Below are experts of layer 17 (counted from 0) of a mixture-of-experts language model. Rows are named router (the router's row for the expert) and show model dimensions 0-223. Each number is 500 + 40 x the weight over its row's rms, rounded and kept within 0 to 999. Numbers have three digits each.
After each expert's rows: "comes after" lists some tokens at least twice as common just before its tokens as in all text. This comes from a sample of Wikipedia text that the model never trained on. Tokens count by the router's weight.

# expert 29
router:522558501474468522447510566532468471562442450463557483526471488427445484463508480458563509504482554498499553531492543414488568525517557458444484471489514479453500501535561468515539542427570493450523453540451529454444489455519540431486503516451503528488541517493522529504539482510563520367439493558571487486530510505440439543476477420518585486547527425466481500446457489506477495500513457537545574471538490516511535572497527523511500455495510510477430542449602511508436557542499529482525501516476434495483516495457421488560536460514505527520511515462468530462447530476472443470526512466498486524490564534472506482512488509524545555563475620518518450531438484508496411438539
comes after: " the", " (", "–", ":", " in", "19"

# expert 1
router:549575492428496506561486538521556566530463468504480518535410572525494538507462490464387573454475509490421459551521509499411558499554517450484498476465479491437548627520533417505454544421528489484486506510533540499458528462411495537395443523539451533476468489540523554418462504563449483509484460551599440545520509498559526596499545504448479502547492485504532494437489564493560529483506490470555516514462499493509520538462518519520493487525465468439490509498434540511463408420501529485456510473509490523522534481529516505514509476461492465523474545519467521484484462520451515489575518470484488472524555494445523487458458478520424468555515555497491477491455498486474496493552
comes after: ",", ".", " The", " where", " that", "The"

# expert 8
router:410551445518508531473512477494489460501518498540506543486396507560525430485499493497448556492435490516542529490513531431522446503429503498428489443475507516468496461509438474490498472608491436427503498515524534491504568510424407416401495513478505549492576551515529496484494499519481492513511537458550531506505506458564554539555590461530500504442442475556531591546513502535535506483525507463543616494541518541508533414538520503407489512494496475436555452549442505474541495506473468523515547481496517459522503535496531456494487533443482477467479477481409494477426524440500524514546510527514535421513505498446536495444551537496423459484506543460507536528533457520509570496472
comes after: " |", "|", "=", ";", " =", "\""

# expert 15
router:426523502520522519529507467480553518480521469406497477477478475471449504470428511498533490455506458534497523482523554544538445507507485594470475536472523490595483498492525490542469490527451491498521467547480513475426462495496447483524506525487453442463497495479462484492509485488553499537537506434545476502467462486513459640457496517508577622478531502578489436544492542518506518487515508499470567478520486515510540449542443575491437479505473511537477411514600503521543553469477475490463478528455381478461508492421576457549486483526463576532437494409524522578474473459503454471528550542546526478493566514471494480508462557513464463435465456502579529508585509558487531502493
comes after: ".", "0", "^", "2", " 0", "1"

# expert 31
router:539416478551439520498483461468587496521442461543534505514489435482494497499512569423523500499432502465531503459432453491526444489472522503503480472512445492481517462496439450500565474507434467515496557549454505547510485423469471486542524504487545558503495582513554505436429530561416550517481464523462501492461465467471473465524476494559475526541391492430475513423471503483493543447422501460545498486535541586498524532525543508488460428503552507463489480480543471522575536516430466585537466540452516584505468453541490478513578552462503476539515479436430428536451547525524492486417478514494512512488547429495503544517514530514506515409584456506497508477467473468516461467487
comes after: "-", "|", " as", " is", " t", " U"

# expert 10
router:544459483518481472475490524572491589511495472487515536620465459542516457466502542459590466501483472492454472462490502584518471437451528519481449563484476517522512553521561391492475470468477488503479425536485532469510483518479480490525529530524495537451455441422493463549432501461527523579478476457537457489492489503531484564484406537482536538514600466505476465427469480508554464510495448451511511484513485504509487525511542621525428511446519464484517500467533414510469528541500508523492463526532514465505486446515470501533457533469464464531465412472459455492417543493387524492589501488580521526509542456426502466468491517516450562519477500552539460465469418524514514504518
comes after: ",", "–", ":", " New", " Wi", " Hi"

# expert 18
router:394482591570549511479457505459502549548443483519438484561426481487513550468458522469459469524470570516461465537547461491521536485406486470533535532492494553475475508405521499440546481489519571473482497539451514435513520436387449508551570518500516464467514591507510449470479534552481457481514507488433536522524536512499539453515519501520535520500485474550477494510480435506505540512510502446492512534501417487493502555509445525582423503508503464543522444484511476490499553413505449455455468586539484492430488440518413513447543494517455544532511451488460540536544478395545531500446460545516494553499496453469509436557508501506523467538535546463491485521538475466446448477494
comes after: "\n", " 1", " 2", " 3", " Sal", " at"

# expert 3
router:508464539504609521488533479488481434517499511521542520481486418443506462545535523540503594499506489514485444491546492464524442507528497567489480433441475524500475429470493505518525507421534485459535489479488493506421437411536520520527475493524503463445526487505479495457511512436549502443501428531472508461539466523511521515534476483572509531545517502493512471533496421507521530487476571419507512466535449467440536490476493488462477544505459524475426532460581536441486546587457568464572458533467456538458515469399451428486560506516538521543465554461526500495494510455534520446483452432453468447456559560498500481591558545522460451496479451527544517601475542475556456476545
comes after: " the", " ", " (", " of"

# expert 25
router:519530512475522541570566471468480531536609472521557497457439589517452563492522461478501482454521504475518477518473490464519497509577506432449481449412533367414542444462452485488505463416528450465514541482521528458482502522508504430561435475561564463495478518531584514437414502553451532583560479540545526506530490492493480536488426534500464472484567513481530548462498447537515535477497458481509545554515472529531483516500519431506502504511441458504529473531486455459495415488471480480536523474501493544485513439557517513550522511513477455453479476470450523495532532515536523448557549488508439497531472482501545507526524495492536588593530441538443501468505405491456529513496
comes after: " was", " is", " were", " be", " are", " been"

# expert 21
router:480580486443462526523506577429508560536473462521486537519568515448480488565455540454427480510520494500524503527507505528456502522562471444481470401485463530439513601484502424516438524486494509467484482519544565521468580435464497498436390536512534582525438490442524545491423549483513463501503496522605374534513483450514474525463530491430532452544517547533508563533475533416530566520540482449533505507507418482473489492491518516506467481489505446496471588475383513500541448423465495521461507548503454473476477509522504522514531480463482493508515509517454522467555516489443488460505524517439512502531555478490522538580490530459481477568496556479499489540458486528502483515483
comes after: ".", "=", " In", "In", " However", "\""

# expert 14
router:536547486459501494498455493518452483517419476426577489581433489485424544434523466518515527467504476489414521575541538461460567459484527466510479467509514500544527595516528438533443505444504476484483432516532542516541573522491528506492518541508459537466469526518461585440494555492515460527545422493509494529503468493497481511493486493470443551544539455515549520526466471430540436502559454482541527518488493522513437565498531473473447473515493459427529510460476524566500500465505501543534481551524451562467610444559503529504425453429487491535567520503451522473451457469507502521559447441511431475637565527455526497472462537509491510508510461430447516531473471456498493503543
comes after: " |", "|", "°", "–", ";", " 0"

# expert 6
router:551531525529558512540527498494476489518592470456540490418464596516443535493537444445528501487472421470511461480473457468459451519526552489479509429489483346467517522472415534484498482460496449486485502480537554452539510513516457440456452436591542486481460521512591485473409474529460524571536481525541439518488473523437459509516430557422504520475599475464497533448498424527531465549494407505521524552496523486536486507529485481510486477526428468510558519500458482461465463496466557480517500506495453516507491454561542536533512486542466453533481435533492508459507526560524494485490557487493405478518504458455542501458484497502539574502505547532458483450506449471477556501545
comes after: " was", " is", " were", " be", " are", " been"

# expert 19
router:475533467543505490540472511465476458534430522525493472506392527513493486535510497574541498497522543532471508520501489600510540457474459540643516538449465477545514642467569450475475495527478515486479442489506535489522468521463455484512488535574477523496498541497510507446512465509453503485476447449518502497500491486352523583495474497496513528522483457497457557468476481524547441515471488486495512488510485559519506470501535482476458460548426523475529517472461543503524523475441574536505438538516453460463494382524496504475530484476482509507641471521530556467490518423466515467529533489474459533525580512461478485434502541486559464577468453545480511513512454464590444487501
comes after: "\n", ")", "  ", " Location", " University", " at"

# expert 27
router:488480468529530560540550518454488515561577513506500466483402550512415540510461461482400510454510506473476507522451467468424498509555523465447441453480484378428524523512451502494505476510515410498511578481502526460525469495516470516557465476543534481544463475524583526496474452519451527527582460529513455543502486521495484477533498545462447468516505504456505571389536456555518509525500462424495489546475505495481475505496525482512523525525439456518561425511491483497439420478527545484528502423523495472463521456571522543564528457535452415514502500544497584512566548542487509482530554524502408483481549502475545527474498456497500560586483419491486467464502457450460498502538
comes after: " to", " he", " and", " also", " who", " He"

# expert 26
router:441458547627442496525457469535476503526494474526486462451521396509601536481468534490529486581495516497497490520441519467483504459500484527516530430489489559484549380423462510534516452490523613426465507489487525513546445508542464604490551546532494490488544515482466513485518472542535506541535480511488560481467502515519483536448451483495507542444470525480547618518498528540518489478528459450503491461517499482437470549534486531502462441533477507485494564500444495479605494529440498435574559554502428495525492524511461536509477516500467478477545535522557528439505480470581529481536504499481478538507446469515581519471496454466527421500427515496518452450534524474519580470513
comes after: ")", "-", "\n", "  ", "\n\n", " information"

# expert 30
router:469479532424479502478475481575451496547462470493503532503472524469499507563520493532472437472434444497449490561472476559476539441503549471465509507484482488541490552494494521515472493470559525490494490534537520483466478472492472535515472516453445573421535553555479546496468442478505468526524473459480449448512513512482482583495497541513430518550417510523483485629447542505514526529627464586542483570479467524511470408528520531459507490497518469465499541486513458568534539551465520471482533535462447563467522481541563495531518547473523550433474521528587505535511530464526431490549485550535454487556470489441517499495453538458505439574462602511448474465467393442487524490547
comes after: "=", "\n\n", " =", "  ", "0", "1"

# expert 9
router:562552498499527508457460471514517529572493458497516560466516593521463535419474463471484531480526443505492486550461509465444465470473568488452476492567476467437460535543459438488486521533507545466565494482487528490457499537454502428471449530562504567496523563507517509473440487495465578487512412508528423445512483538461472529423467463485547469483595507461469615415481417504538446532501464461522553537526489513548555601504552483486530513512502489452502507512476498463524496439509497511503527454500417518484501497517472483538482496499438428483531502512440464553480499466543483472458515490534539519536572477498538454533467553503540537462552612447478502389485432536523524509494
comes after: " a", " the", " an", " with", " first", " his"